python train.py --num_hidden_layers=11 --hidden_size=384 --n_experts=20 --experts_per_token=2 --d_expert=256 --d_shared_expert=384 --hidden_act="relu" --moe_layers=[1, 2, 3, 4, 5, 6, 7, 8, 9, 10] --router_score="sigmoid" --normalize_top_k=true --routed_scale=1.41 --balance_loss=0.000446 --balance_bias=true --n_groups=4 --groups_per_token=1 --shared_expert_gate=true --init_std_router=0.0101 --lr_router=0.000503 --num_attention_heads=9 --num_key_value_heads=9 --head_dim=64 --vocab_size=32000 --norm="layernorm" --norm_place="pre" --norm_eps=1e-05 --positions="learned" --qk_norm=true --attn_scale=0.125 --tie_word_embeddings=true --parallel_block=false --extras=["capped logits"] --init="normal" --init_std_qkv=0.0405 --init_std_o=0.0331 --init_std_up=0.0405 --init_std_down=0.0202 --optimizer="soap_variant" --learning_rate=0.00432 --beta1=0.95 --beta2=0.98 --weight_decay=0.034 --lr_head=0.00527 --warmup_steps=112 --schedule="wsd" --decay_fraction=0.787 --decay_shape="linear" --final_lr_fraction=0.05 --batch_tokens=32768 --max_seq_len=1024 --doc_mask=false --train_tokens=353800000 --max_steps=10798 --dataset="wikipedia_en"
Below are experts of layer 3 (counted from 0) of a mixture-of-experts language model. Rows are named router (the router's row for the expert), down (a neuron's output weights, with its number) and show model dimensions 256-383. Each number is 200 + 20 x the weight over its row's rms, rounded and kept within 0 to 999.
After each expert's rows: "raises" lists some tokens whose logits its average output raises strongly, later layers aside. This comes from a sample of Wikipedia text that the model never trained on.

# expert 3
router,190,191,177,210,240,213,215,176,195,200,206,196,189,211,232,216,190,177,193,186,206,239,229,195,220,243,204,217,207,178,180,230,207,186,247,226,157,217,183,210,194,212,197,212,155,199,168,194,220,169,171,208,210,216,212,167,216,182,172,178,245,187,205,172,166,214,177,216,196,201,214,224,141,229,198,191,173,189,206,244,190,207,227,223,219,147,187,177,206,197,209,185,227,196,192,224,188,183,182,211,181,192,206,180,200,230,190,253,207,217,192,218,180,219,180,178,216,225,171,222,192,214,239,200,190,204,197,203
down0,225,166,213,191,211,206,203,192,194,211,230,193,211,182,223,211,195,202,205,196,201,181,186,214,209,168,223,183,153,213,174,216,190,181,234,206,190,187,208,172,218,172,181,216,197,187,192,185,192,195,192,218,188,141,194,206,196,226,159,219,208,212,223,213,202,208,205,196,205,180,207,183,217,200,167,165,180,216,199,205,214,210,219,204,225,203,210,177,158,207,178,197,204,219,188,188,168,192,190,230,174,242,197,192,205,187,189,181,184,210,196,174,183,193,192,218,211,218,193,204,202,233,213,205,177,194,198,205
down1,154,192,228,210,169,194,219,199,203,208,226,214,180,196,195,190,226,212,203,201,198,171,189,149,223,210,180,195,192,227,208,209,169,235,192,213,217,218,162,226,208,224,222,231,208,169,212,240,161,226,188,209,218,211,204,178,205,167,199,163,172,215,165,180,185,177,196,194,192,226,168,190,212,191,178,188,213,233,222,191,237,200,193,174,195,212,200,203,206,214,197,238,190,195,171,207,197,186,202,196,210,204,203,218,196,207,209,228,198,177,189,211,186,178,201,188,206,203,204,226,198,186,215,205,248,170,160,242
raises: ".", " and", ".\"", "\".", " |", ","

# expert 15
router,185,190,198,207,201,237,189,143,235,195,175,136,205,250,190,181,208,162,186,216,205,221,191,167,194,225,197,230,217,201,221,236,177,169,197,194,166,229,222,253,216,204,178,189,203,192,224,185,186,215,203,212,189,227,233,209,131,209,168,211,230,178,192,180,199,192,184,216,179,218,181,201,204,215,207,192,214,190,153,242,225,210,192,215,158,191,210,190,192,212,187,165,195,210,184,218,198,205,200,186,200,167,172,233,223,237,217,222,200,206,185,210,203,229,188,189,217,187,207,191,209,177,204,193,220,168,157,189
down0,202,234,190,155,245,179,232,188,221,215,229,158,201,211,214,182,194,212,186,235,248,233,187,212,188,211,210,201,175,241,186,226,232,194,234,170,210,194,218,198,189,203,180,162,197,186,245,250,210,194,186,197,202,174,202,164,178,180,230,185,204,206,197,227,221,163,212,215,177,221,221,196,186,196,220,187,190,189,202,162,229,221,200,202,176,207,230,172,185,173,197,174,203,210,174,184,199,180,201,234,217,192,213,193,208,172,200,193,202,194,167,172,196,218,191,216,194,205,167,193,207,198,215,221,216,218,194,173
down1,204,210,205,221,193,189,180,205,195,226,211,174,184,242,214,192,214,192,204,198,205,207,198,195,206,188,185,203,222,226,179,199,210,175,195,227,206,229,203,219,207,225,222,199,197,225,212,214,213,219,192,185,202,194,230,184,148,190,199,207,209,211,227,192,205,178,187,196,195,200,181,210,219,234,191,240,171,177,185,193,252,176,162,188,190,202,231,214,189,190,257,190,198,215,244,190,152,181,167,166,209,213,205,204,205,230,202,179,208,237,176,165,199,174,226,218,207,172,150,182,176,236,179,183,219,183,224,177
raises: " ", " in", ",", " and", "-", " a"

# expert 5
router,177,196,186,211,181,212,204,189,188,189,186,175,198,191,208,220,200,169,199,229,183,205,216,191,180,204,186,225,228,214,223,229,203,204,245,223,178,252,180,209,183,200,180,203,167,169,201,190,212,197,178,223,166,229,260,172,172,190,136,213,197,207,204,184,231,200,172,214,178,206,186,228,192,211,199,213,198,159,226,196,203,238,215,197,192,168,220,192,217,204,195,201,200,206,172,231,170,202,183,208,193,178,169,231,164,214,194,238,211,207,182,197,177,252,162,197,221,172,204,177,199,184,202,194,218,171,185,196
down0,184,196,223,226,230,205,178,205,184,182,229,201,175,228,141,186,209,182,198,206,206,182,233,213,205,202,206,218,186,172,181,195,182,188,226,206,183,170,219,186,229,212,228,204,228,214,201,235,189,181,185,164,207,180,205,207,219,214,209,223,192,198,201,210,210,219,214,213,192,212,183,198,170,192,205,224,188,195,196,204,195,200,209,189,218,167,202,193,186,226,244,208,187,200,204,226,192,217,181,200,200,184,196,235,229,209,180,166,193,227,183,188,264,189,215,197,194,192,211,184,189,193,226,226,234,202,163,211
down1,190,198,224,190,168,225,203,202,213,223,200,185,185,206,163,211,226,189,211,221,215,219,165,213,248,200,199,182,185,226,226,205,200,203,236,184,183,220,215,217,220,165,202,201,227,183,202,238,198,230,173,172,211,165,211,193,202,192,204,198,194,217,205,159,234,206,215,212,183,195,201,175,214,155,192,206,196,187,179,214,228,172,178,195,216,179,176,181,175,172,198,216,173,209,215,244,203,227,194,208,155,202,208,209,236,204,215,193,167,176,218,170,223,225,250,209,191,192,208,237,215,197,198,189,221,176,222,234
raises: ",", ".", " and", " (", " to", " a"

# expert 2
router,174,201,209,222,167,208,216,213,184,203,216,223,177,192,206,164,216,225,186,180,202,186,206,186,225,181,216,202,231,189,215,199,221,202,176,175,180,177,217,161,159,223,206,216,190,207,227,196,200,174,192,216,210,197,199,196,221,203,233,165,202,177,199,216,209,186,203,186,225,206,179,195,182,225,194,222,229,221,222,220,180,192,248,197,210,202,200,193,221,207,180,206,239,199,190,180,212,193,196,190,218,168,182,168,174,204,192,187,192,209,201,184,214,227,202,199,219,220,182,191,199,181,199,193,210,173,227,195
down0,174,190,174,185,235,218,220,220,202,174,220,183,196,228,249,221,240,207,183,222,256,220,184,199,192,202,179,211,188,229,212,195,172,222,194,149,195,210,156,163,213,204,215,218,201,145,204,212,194,176,230,220,192,188,208,207,208,189,178,150,223,223,202,200,170,179,231,190,198,205,213,191,181,195,200,217,211,175,223,207,208,207,188,199,184,172,228,209,215,172,185,209,196,182,213,209,206,190,152,205,195,209,202,202,167,170,233,182,216,200,230,225,196,200,204,178,222,202,197,173,211,223,205,192,204,225,193,188
down1,207,188,165,190,214,209,183,188,212,159,184,203,170,226,154,212,181,189,211,183,224,203,206,199,238,201,152,179,150,157,197,227,189,225,171,188,180,189,224,175,197,165,224,195,202,199,217,234,208,174,217,213,217,250,191,217,206,190,189,214,196,183,204,233,208,183,193,195,196,234,196,218,197,185,197,191,202,192,202,205,162,187,176,227,196,230,190,180,217,208,207,182,198,205,236,217,224,173,188,206,208,224,188,186,220,197,182,250,165,216,232,205,218,186,187,164,210,218,191,190,196,171,172,222,210,232,160,187
raises: " the", " a", " re", " an", " c", " "

# expert 17
router,189,184,174,230,180,215,214,177,194,196,204,165,188,190,193,208,202,170,235,191,188,212,233,194,230,180,201,204,224,200,179,261,213,197,231,216,192,224,206,197,178,230,214,231,176,210,217,204,208,152,191,205,204,243,189,170,198,163,168,184,221,228,198,143,188,217,197,217,220,202,204,215,156,226,185,200,199,190,206,239,184,200,187,213,175,160,188,181,211,189,197,222,216,229,200,205,212,208,238,230,229,190,192,186,210,211,203,233,196,233,225,202,173,189,170,210,209,221,213,202,168,202,163,192,184,183,205,223
down0,201,210,185,170,204,220,205,201,186,214,157,244,227,188,214,215,170,183,242,194,207,191,215,180,194,203,199,233,202,247,205,183,191,184,222,220,253,207,185,187,200,162,213,185,208,185,183,191,198,192,196,213,215,182,246,223,241,190,208,212,160,207,220,196,200,200,191,201,167,206,197,195,190,181,203,180,193,157,187,219,217,209,186,201,204,185,191,196,191,203,203,177,197,184,180,218,195,200,190,173,229,221,206,200,214,175,184,214,211,193,235,167,224,211,154,223,183,177,180,186,211,220,229,201,189,172,191,174
down1,190,211,187,225,211,213,166,193,175,206,216,200,211,219,177,224,203,209,216,190,199,215,219,184,231,200,202,189,213,229,231,226,205,179,212,195,211,211,188,197,229,204,198,156,208,194,199,220,196,222,214,198,210,238,203,191,212,194,220,207,204,196,181,229,251,215,195,208,160,196,213,198,166,190,220,207,173,204,181,223,198,192,172,194,205,219,214,208,197,210,202,215,212,214,241,186,184,177,197,188,163,224,208,199,227,224,175,164,183,181,208,212,215,211,201,190,164,160,203,196,191,202,196,187,202,189,227,196
raises: "\n", " ", " —"

# expert 0
router,202,221,170,226,170,206,235,198,234,191,182,183,186,206,198,219,219,178,196,219,169,227,201,191,187,187,181,236,173,192,191,203,207,187,196,189,209,188,183,188,200,218,181,170,187,197,235,212,191,198,199,199,199,207,230,210,171,199,181,197,186,209,203,206,204,202,198,195,158,204,181,201,226,197,163,205,187,192,174,200,230,193,195,212,187,207,193,186,216,189,187,218,154,195,235,197,245,188,214,186,188,176,211,206,213,186,205,201,193,182,186,171,202,172,172,203,219,196,205,202,198,219,189,198,207,179,224,173
down0,209,171,187,207,206,216,174,165,240,201,168,199,177,203,211,166,201,203,191,165,237,182,213,195,223,206,211,215,189,216,209,225,206,209,183,204,207,202,225,208,179,193,234,141,227,187,197,199,172,205,225,186,207,213,219,190,187,198,209,222,217,193,188,219,191,223,195,194,240,159,235,200,183,187,215,239,199,172,193,211,193,182,223,201,186,222,200,192,221,216,198,177,201,143,186,193,195,186,194,170,213,221,182,190,182,197,195,225,212,209,207,215,196,178,243,224,165,196,211,193,215,183,193,199,211,196,197,162
down1,180,186,178,232,157,182,143,221,188,217,215,214,181,216,188,210,217,177,185,193,210,183,194,176,205,188,211,192,213,191,195,182,183,218,207,180,198,202,196,196,208,184,208,184,190,198,139,192,142,251,192,175,231,205,180,198,191,233,195,207,174,223,224,207,192,203,184,196,189,194,199,213,193,189,202,192,204,215,156,186,193,230,169,181,186,182,237,176,205,225,208,225,223,173,220,172,157,213,194,229,200,201,163,179,226,139,222,177,207,179,205,207,178,194,216,181,232,207,222,213,200,187,212,211,210,189,170,177
raises: ",", " of", " and", " for", " in", "."

# expert 9
router,185,188,220,198,185,195,199,198,196,211,229,171,190,214,186,192,200,143,219,202,198,203,257,210,212,188,178,204,196,202,171,219,185,200,213,185,197,217,200,201,143,215,195,219,196,189,204,203,203,193,166,213,235,210,180,160,163,170,206,185,199,247,182,196,218,216,193,200,206,210,178,208,156,217,201,214,194,174,246,192,204,193,216,220,226,174,194,186,213,221,167,210,241,183,213,195,212,199,229,213,239,190,161,168,196,188,197,247,199,222,224,155,182,200,207,188,206,220,223,159,188,203,193,174,217,195,220,209
down0,147,194,197,167,195,181,208,217,180,211,181,189,218,234,228,211,233,187,197,199,195,216,181,198,215,234,209,229,172,185,205,220,195,203,208,174,177,194,185,225,203,190,195,201,204,182,217,164,211,207,147,166,146,157,188,202,179,202,189,182,177,164,194,226,167,225,191,179,190,205,189,202,182,192,211,205,220,216,172,232,194,185,217,172,171,172,195,180,208,210,206,238,195,173,208,194,160,187,154,219,212,215,230,182,186,192,180,198,189,196,181,164,201,186,219,179,155,201,187,228,178,187,186,181,218,205,204,184
down1,188,205,177,197,226,196,239,180,202,191,198,206,172,157,222,216,178,178,217,198,194,222,196,208,220,171,191,197,191,166,183,234,215,225,242,215,221,210,209,202,194,220,228,194,232,176,214,183,160,215,232,224,207,193,214,200,221,186,231,219,205,244,202,248,196,197,196,203,186,215,203,186,212,235,219,199,191,194,210,220,210,206,213,169,185,208,199,167,180,200,182,208,218,236,222,231,200,195,186,210,206,196,214,166,180,197,236,199,222,186,178,225,197,201,194,216,214,192,222,168,174,194,184,211,227,193,221,193
raises: " and", " ", " part"

# expert 7
router,188,199,185,190,179,220,196,191,230,188,208,187,200,238,202,133,227,214,193,161,206,223,186,200,181,189,217,233,203,208,186,164,214,199,215,167,223,227,215,206,236,214,216,183,213,217,237,169,183,209,207,190,210,206,244,223,169,213,213,202,225,187,178,217,159,198,186,193,204,212,186,193,206,216,175,210,210,201,191,226,261,217,176,207,163,209,198,191,176,204,196,209,161,207,234,211,205,210,244,217,256,188,177,167,191,188,208,153,181,210,190,207,219,196,188,240,209,183,164,201,202,244,201,210,210,191,205,218
down0,189,194,238,206,214,190,240,217,200,218,219,195,187,211,182,187,195,194,214,173,191,213,210,213,203,193,213,195,203,160,227,164,195,181,176,204,219,176,203,234,249,197,204,195,213,198,242,194,207,160,200,175,206,196,197,203,199,210,201,237,174,211,220,184,198,191,189,145,220,188,242,197,208,182,173,203,214,208,182,188,194,193,232,181,212,200,209,211,168,185,221,199,178,261,161,183,225,207,223,204,214,207,216,222,173,189,202,205,189,233,212,224,203,171,220,191,201,184,187,202,197,214,185,212,191,198,238,200
down1,183,191,169,164,233,189,208,180,197,207,238,210,194,150,185,211,189,186,172,193,232,177,203,200,170,195,215,189,206,196,196,204,182,187,202,206,189,187,190,200,167,191,181,184,174,198,200,223,194,206,200,198,214,230,165,233,192,218,222,204,174,218,233,213,173,195,219,185,175,191,214,198,173,200,225,210,223,181,243,188,230,176,196,215,171,217,187,214,211,198,187,189,178,194,204,140,207,152,183,187,219,241,205,188,208,182,208,194,148,218,195,213,199,196,177,206,242,179,212,197,197,209,177,181,199,184,208,160
raises: ",", " and", " for", ".", " in", ":"

# expert 6
router,191,190,217,229,214,216,217,182,213,219,183,223,180,216,216,206,200,216,169,190,194,231,149,199,195,214,188,203,222,175,204,230,189,180,164,168,204,169,205,187,183,206,234,196,189,199,206,216,195,182,201,194,242,207,188,200,212,249,218,169,194,195,213,190,183,190,204,238,183,204,172,183,217,195,205,207,214,217,148,180,180,231,237,221,197,225,177,203,206,209,185,190,200,168,209,191,217,164,169,209,177,177,207,229,181,225,187,193,198,188,202,204,207,194,209,178,215,234,230,203,205,200,210,175,204,213,222,162
down0,203,208,255,200,187,207,226,216,218,223,205,198,186,175,218,189,219,184,192,219,176,188,153,213,211,218,194,193,211,210,204,187,187,203,214,188,186,240,193,185,209,251,193,188,176,212,214,207,222,214,213,194,222,187,195,164,226,221,177,244,214,205,204,204,210,213,220,197,160,167,217,205,223,211,218,163,219,206,184,209,191,217,200,204,173,168,191,203,164,221,215,213,236,165,220,167,186,205,203,166,198,217,189,218,196,196,215,210,201,188,168,217,208,213,137,224,212,177,237,207,202,205,211,242,207,212,204,200
down1,198,201,241,176,203,231,193,215,207,174,220,255,217,233,200,209,216,188,194,177,191,186,222,190,175,222,218,203,203,217,195,201,205,173,212,208,199,204,210,211,216,214,218,190,208,220,167,165,223,222,188,194,180,206,188,212,197,212,152,218,173,199,157,219,172,191,203,202,223,223,202,193,205,226,212,195,207,192,183,212,181,156,187,198,204,198,194,232,194,174,150,205,171,187,214,212,230,220,258,190,207,155,178,192,202,198,214,222,207,208,176,210,207,205,211,228,254,203,181,203,181,227,187,219,195,214,164,229
raises: " the", " a", " in", ",", " all", " "

# expert 4
router,196,195,226,190,203,200,194,170,224,215,166,179,181,210,193,201,222,181,207,187,213,191,187,224,188,196,182,205,206,218,187,240,165,167,218,198,250,215,203,195,216,178,228,203,216,160,216,191,187,213,192,167,227,229,176,189,158,193,205,204,193,229,191,204,197,194,194,262,197,233,195,219,217,192,217,216,214,200,196,167,193,195,177,218,167,198,170,193,209,209,221,195,192,189,236,217,185,202,210,266,213,197,204,222,176,242,174,191,182,244,234,183,205,181,218,202,207,189,241,186,172,182,180,181,206,203,162,219
down0,195,216,209,224,187,186,227,191,219,198,147,205,218,198,210,168,162,197,170,218,221,222,189,225,167,234,209,192,201,189,211,190,195,214,187,185,169,195,218,186,209,178,168,167,199,197,174,181,221,207,174,147,202,206,205,197,186,166,211,216,204,186,216,218,183,162,194,228,189,205,190,211,192,194,191,201,208,193,171,195,183,165,212,220,193,221,186,187,210,218,226,224,164,255,188,198,190,221,234,167,198,199,231,196,161,227,208,208,163,206,173,195,183,224,177,207,231,173,201,199,215,167,196,202,189,201,213,194
down1,210,202,207,190,198,204,206,210,197,188,242,232,211,210,210,212,195,193,186,204,208,188,219,190,218,140,206,194,195,239,224,224,204,193,164,161,217,180,193,208,226,203,203,215,245,174,188,197,158,177,187,211,179,182,234,168,201,245,194,206,217,217,190,206,216,214,182,198,206,230,204,181,156,202,215,186,240,206,210,195,209,234,205,231,163,175,199,186,202,189,210,200,193,208,196,184,146,217,172,235,203,220,228,207,183,227,204,210,212,211,212,183,203,204,210,182,187,200,222,189,183,199,220,182,204,187,180,177
raises: "\n", " In", " The", " It", " A", " "

# expert 13
router,200,244,195,219,268,209,234,170,221,209,208,178,151,220,210,223,207,231,208,171,178,196,181,199,237,169,204,184,204,192,195,231,191,191,222,188,215,171,164,189,194,210,224,177,174,189,209,195,191,205,155,190,205,200,211,163,232,202,202,190,197,194,197,166,251,201,199,200,190,208,196,208,154,199,156,201,216,199,235,222,185,162,195,218,198,183,212,184,217,206,167,183,226,233,185,224,242,202,185,188,206,205,197,172,220,213,185,184,204,230,243,177,190,164,222,182,224,195,223,180,179,203,189,177,200,191,200,224
down0,217,197,213,190,224,205,155,210,231,205,183,170,198,213,217,205,191,223,213,184,196,207,196,185,220,204,180,222,226,190,173,183,173,196,207,190,232,192,187,212,226,217,225,149,198,226,183,181,169,195,230,220,216,208,181,187,184,186,192,205,188,183,207,216,210,224,196,207,204,185,215,163,208,231,199,217,206,188,194,209,211,180,153,193,165,218,206,200,203,243,219,196,197,189,199,205,223,186,201,193,185,206,182,167,171,196,207,190,206,205,216,201,217,199,177,183,195,197,158,183,225,189,223,196,171,245,206,216
down1,241,194,192,214,215,217,209,217,189,189,155,192,181,181,176,250,214,215,182,178,206,170,190,196,215,196,201,155,205,223,225,180,211,175,162,202,218,220,186,204,250,223,173,211,222,182,160,181,193,189,207,215,219,202,215,202,210,219,194,190,201,217,192,214,181,208,203,195,203,155,174,179,214,221,204,192,190,180,214,207,193,169,191,216,187,165,225,181,210,217,178,195,183,169,195,255,199,186,186,164,203,191,234,185,256,193,186,207,217,179,212,195,211,213,186,210,231,233,190,168,186,263,178,220,189,182,202,178
raises: "-", "\n", ".", ",", " |", " "

# expert 12
router,173,189,227,193,166,205,193,173,216,201,187,174,200,193,233,221,191,159,144,189,179,243,198,218,199,200,194,204,233,210,197,209,204,202,180,199,158,226,192,197,216,204,203,206,179,192,220,182,213,162,205,191,189,214,235,218,153,194,164,184,230,191,198,212,195,202,188,205,171,224,215,225,198,225,233,227,197,173,206,207,237,197,205,210,209,206,203,202,196,225,196,212,195,191,200,220,170,198,231,206,220,176,142,223,202,234,176,263,179,191,181,197,217,248,177,186,215,212,194,201,196,161,211,193,214,192,188,199
down0,248,211,209,173,166,158,199,170,215,194,188,219,203,168,211,163,204,171,207,204,229,223,201,213,220,196,167,219,193,212,191,212,201,238,168,232,227,199,216,186,200,166,195,206,214,165,157,202,165,200,210,186,203,221,184,203,195,200,171,187,203,163,198,205,207,185,159,168,178,201,191,213,212,167,190,191,194,194,183,225,183,220,208,169,195,160,222,214,237,199,219,185,213,186,180,206,186,181,140,173,222,218,232,234,189,193,222,171,174,185,207,214,204,179,184,210,227,231,190,172,205,205,207,180,213,213,219,199
down1,203,186,209,250,203,196,178,197,224,200,188,201,175,184,210,244,207,203,209,186,174,172,213,193,215,225,194,205,223,197,238,214,236,221,177,167,172,187,222,188,226,198,190,196,217,203,238,209,186,190,222,195,232,188,193,171,150,199,168,193,203,204,199,177,218,198,195,209,220,212,196,183,218,212,191,177,199,209,168,156,165,204,209,233,177,168,207,197,195,203,233,201,144,207,239,199,225,227,145,246,175,161,190,195,241,175,214,197,199,202,187,209,217,202,230,184,203,208,196,187,220,190,228,225,194,158,218,171
raises: "ly", "ty", " and", "'", "s"

# expert 16
router,190,208,168,205,240,171,239,175,221,194,167,192,171,183,209,206,200,227,192,185,214,205,176,180,195,183,205,191,196,174,179,196,212,187,210,179,211,184,182,203,168,210,230,175,180,133,200,214,226,187,181,192,177,184,219,188,226,197,198,186,182,175,199,229,229,191,208,200,176,192,193,237,183,236,168,200,194,171,245,191,213,175,211,219,222,232,219,192,215,211,179,210,180,211,204,203,202,197,184,206,183,168,213,160,168,192,177,222,204,199,189,183,213,193,190,183,222,181,231,206,186,204,232,192,211,201,178,195
down0,182,195,177,189,175,220,207,183,193,208,205,225,183,221,238,205,211,195,169,191,187,218,232,161,208,192,212,246,176,203,253,166,165,192,184,199,204,177,199,211,227,168,182,183,211,179,193,233,199,208,218,191,156,203,215,203,222,207,218,211,218,205,191,199,191,180,184,196,202,199,186,199,206,183,230,191,196,195,207,167,218,203,189,189,220,208,179,241,204,189,176,198,188,175,192,192,188,215,218,225,212,204,162,210,178,205,146,185,158,203,213,221,201,195,198,203,225,187,213,203,217,216,222,194,203,210,200,212
down1,212,217,193,219,197,189,204,222,216,216,202,180,205,242,209,191,177,204,184,195,193,184,217,181,207,212,177,193,199,225,219,174,216,202,232,192,199,193,199,187,201,208,191,164,190,227,179,226,188,216,225,180,230,169,229,183,190,152,241,184,202,207,215,155,201,207,174,199,216,201,222,188,198,208,195,167,211,211,201,203,246,220,224,273,217,219,203,183,205,203,165,204,229,191,192,210,200,251,208,219,175,192,161,172,197,198,211,210,182,228,182,212,207,197,209,255,235,227,182,204,213,208,181,187,234,222,193,183
raises: " ==", " of", " Film", "==", " film"

# expert 10
router,178,196,199,228,183,205,204,240,216,202,194,230,193,205,197,191,203,229,186,214,233,204,164,152,184,187,194,218,227,192,170,198,221,172,185,175,247,204,214,195,194,202,216,203,203,199,210,209,202,167,207,199,224,216,198,195,200,212,182,162,203,197,206,213,180,157,202,212,228,199,122,208,220,215,183,230,217,241,210,190,178,205,234,212,192,189,215,202,202,205,191,207,200,168,212,176,173,159,180,212,219,182,225,233,159,220,178,168,198,195,194,220,210,211,164,209,198,193,191,202,203,244,184,197,236,185,215,189
down0,186,191,186,188,211,190,221,216,167,173,199,192,188,196,178,229,201,200,204,193,188,129,171,193,227,198,172,182,174,184,210,195,189,216,210,195,182,206,220,160,198,194,213,200,183,220,178,233,205,185,222,209,213,204,176,180,192,199,195,195,204,223,180,163,212,241,192,214,246,217,219,210,230,206,213,160,189,199,195,216,205,206,227,181,175,203,230,226,201,226,143,178,235,179,199,193,200,212,200,228,196,198,204,197,226,212,187,208,183,168,202,164,212,227,219,203,170,218,211,198,183,198,190,239,203,165,229,191
down1,232,209,208,169,180,183,186,208,219,205,209,204,238,126,179,187,211,205,194,219,195,199,190,221,211,209,224,222,199,170,220,198,189,188,219,227,197,224,190,211,192,242,176,204,173,195,230,221,195,200,201,197,223,211,246,163,220,225,159,231,185,210,176,184,224,199,177,223,198,220,201,188,188,231,193,203,190,191,194,220,193,213,209,203,206,213,225,191,196,236,255,197,175,192,191,213,190,201,210,201,206,202,217,225,196,195,234,191,177,167,182,201,202,257,186,214,177,183,209,241,148,209,182,173,188,203,162,195
raises: " ", " \"", ","

# expert 19
router,184,211,240,195,199,211,205,212,186,217,194,216,195,236,200,169,231,203,152,200,197,204,196,236,185,241,199,224,221,203,221,196,189,198,176,159,205,193,205,163,240,182,190,200,218,217,201,175,173,201,186,190,269,212,196,203,202,205,214,176,214,214,210,215,201,181,182,224,212,234,196,167,229,196,218,214,200,237,156,184,204,218,230,203,213,193,163,189,212,219,191,193,220,133,199,190,209,177,168,183,202,190,181,222,197,214,174,176,185,210,229,177,220,213,213,182,216,231,174,196,201,213,207,205,210,207,216,173
down0,227,224,169,220,208,204,199,177,215,188,215,217,221,186,183,191,227,236,223,173,214,156,182,272,179,204,234,217,198,235,221,208,208,198,224,251,211,175,187,214,189,203,202,189,204,187,219,207,260,225,231,219,211,198,188,191,212,208,194,208,199,197,208,177,209,191,182,182,191,182,213,177,189,224,223,219,191,222,148,217,211,186,222,214,164,180,179,222,218,185,165,180,216,210,174,181,195,183,192,196,197,214,209,229,171,220,183,211,179,206,201,186,209,209,211,211,195,228,179,204,194,209,159,194,191,201,194,177
down1,211,194,199,214,215,204,195,156,206,187,183,180,156,171,187,226,194,214,180,197,197,195,196,154,239,171,129,157,205,188,226,178,169,200,201,206,204,229,186,203,200,200,214,219,202,188,204,218,195,223,205,189,201,215,175,223,226,193,178,202,201,176,209,211,162,189,193,202,212,186,167,157,215,195,224,211,182,191,205,175,243,194,196,206,185,212,188,215,222,206,215,203,190,191,214,195,212,175,204,207,183,180,211,192,178,174,208,210,203,204,177,214,194,210,231,194,224,207,237,192,203,207,190,205,206,210,190,198
raises: " the", " a", " an", " ", " in", " he"

# expert 11
router,189,182,175,207,161,221,212,162,194,196,194,185,203,207,185,168,247,163,219,195,215,207,243,209,173,225,188,245,199,198,229,195,187,205,226,214,174,218,217,203,185,205,196,207,208,213,210,180,168,216,200,207,204,234,214,201,162,206,225,230,212,238,193,216,152,239,172,234,180,226,221,189,196,217,207,182,188,190,163,236,199,225,203,208,182,199,177,181,202,196,196,209,199,181,229,207,242,226,213,217,212,199,177,191,189,173,228,183,177,211,219,161,190,188,176,194,220,209,189,194,180,181,202,191,189,209,189,201
down0,179,182,201,251,223,200,201,173,170,246,165,202,214,167,205,235,222,192,208,174,176,177,208,204,186,226,168,222,216,188,165,236,229,187,219,216,189,164,158,188,183,224,200,191,207,217,192,203,197,166,207,214,211,208,179,182,206,177,187,209,233,207,173,224,188,205,181,198,162,184,170,161,195,179,188,179,198,218,208,197,219,218,187,191,172,212,223,214,181,243,166,191,188,225,211,218,194,215,211,213,176,191,196,224,211,213,213,206,150,221,205,210,199,222,214,220,203,226,201,188,211,209,166,233,177,257,199,183
down1,179,237,183,220,211,198,198,195,202,191,192,185,185,194,191,227,194,189,189,201,230,210,185,206,185,216,198,236,186,191,200,208,205,239,228,227,205,199,219,192,205,209,201,187,176,202,210,223,200,221,167,198,172,202,206,205,163,181,218,233,239,165,200,173,191,206,209,204,168,172,228,175,184,202,188,185,198,197,200,197,201,264,196,158,221,219,204,166,214,218,190,193,191,170,154,207,181,200,198,230,214,201,189,224,163,216,252,174,203,148,187,175,202,196,180,227,128,165,229,207,182,204,193,169,194,214,209,256
raises: ",", ".", " and", " in", " ", "\n"

# expert 1
router,171,160,218,218,154,230,194,172,196,183,200,142,211,216,207,207,205,177,202,218,186,220,159,199,178,195,184,220,237,179,160,181,199,203,247,200,198,230,215,218,233,206,179,204,206,211,204,186,217,218,199,201,192,241,228,190,140,243,181,202,245,179,194,194,213,168,183,202,212,209,194,196,204,197,189,222,205,198,201,199,226,229,212,198,176,193,236,194,194,241,207,179,199,199,192,195,154,218,187,201,206,190,146,235,193,215,188,211,198,196,164,212,170,246,175,228,219,192,198,174,204,169,222,175,211,190,184,164
down0,191,218,190,180,218,199,193,219,204,173,199,215,153,204,208,186,183,233,186,202,163,227,214,162,225,179,216,228,231,216,194,178,229,173,166,191,209,204,196,207,203,193,243,217,205,211,212,212,220,196,178,161,212,206,190,218,220,177,187,165,233,150,161,178,211,205,188,193,171,214,171,206,195,225,197,174,211,219,186,175,224,195,179,192,208,188,187,174,176,210,201,182,197,228,225,179,191,212,206,186,209,201,181,182,193,197,207,189,234,195,152,180,165,210,200,196,199,224,206,202,181,223,226,198,216,215,211,206
down1,211,212,238,211,231,235,189,198,193,187,162,244,179,196,201,180,215,208,201,207,212,191,214,184,227,196,196,197,222,210,229,182,199,193,227,228,205,193,204,202,200,185,230,192,172,196,187,172,211,196,228,206,188,209,173,199,187,231,162,193,199,182,213,211,218,200,213,205,211,254,207,202,212,211,201,178,182,192,238,197,204,190,178,188,207,207,195,210,224,185,175,234,178,214,203,195,161,174,213,200,202,193,180,190,218,195,234,227,216,195,189,205,201,167,195,197,217,193,207,200,204,217,177,223,219,198,149,189
raises: " ", "in", "s", "i", " in", ","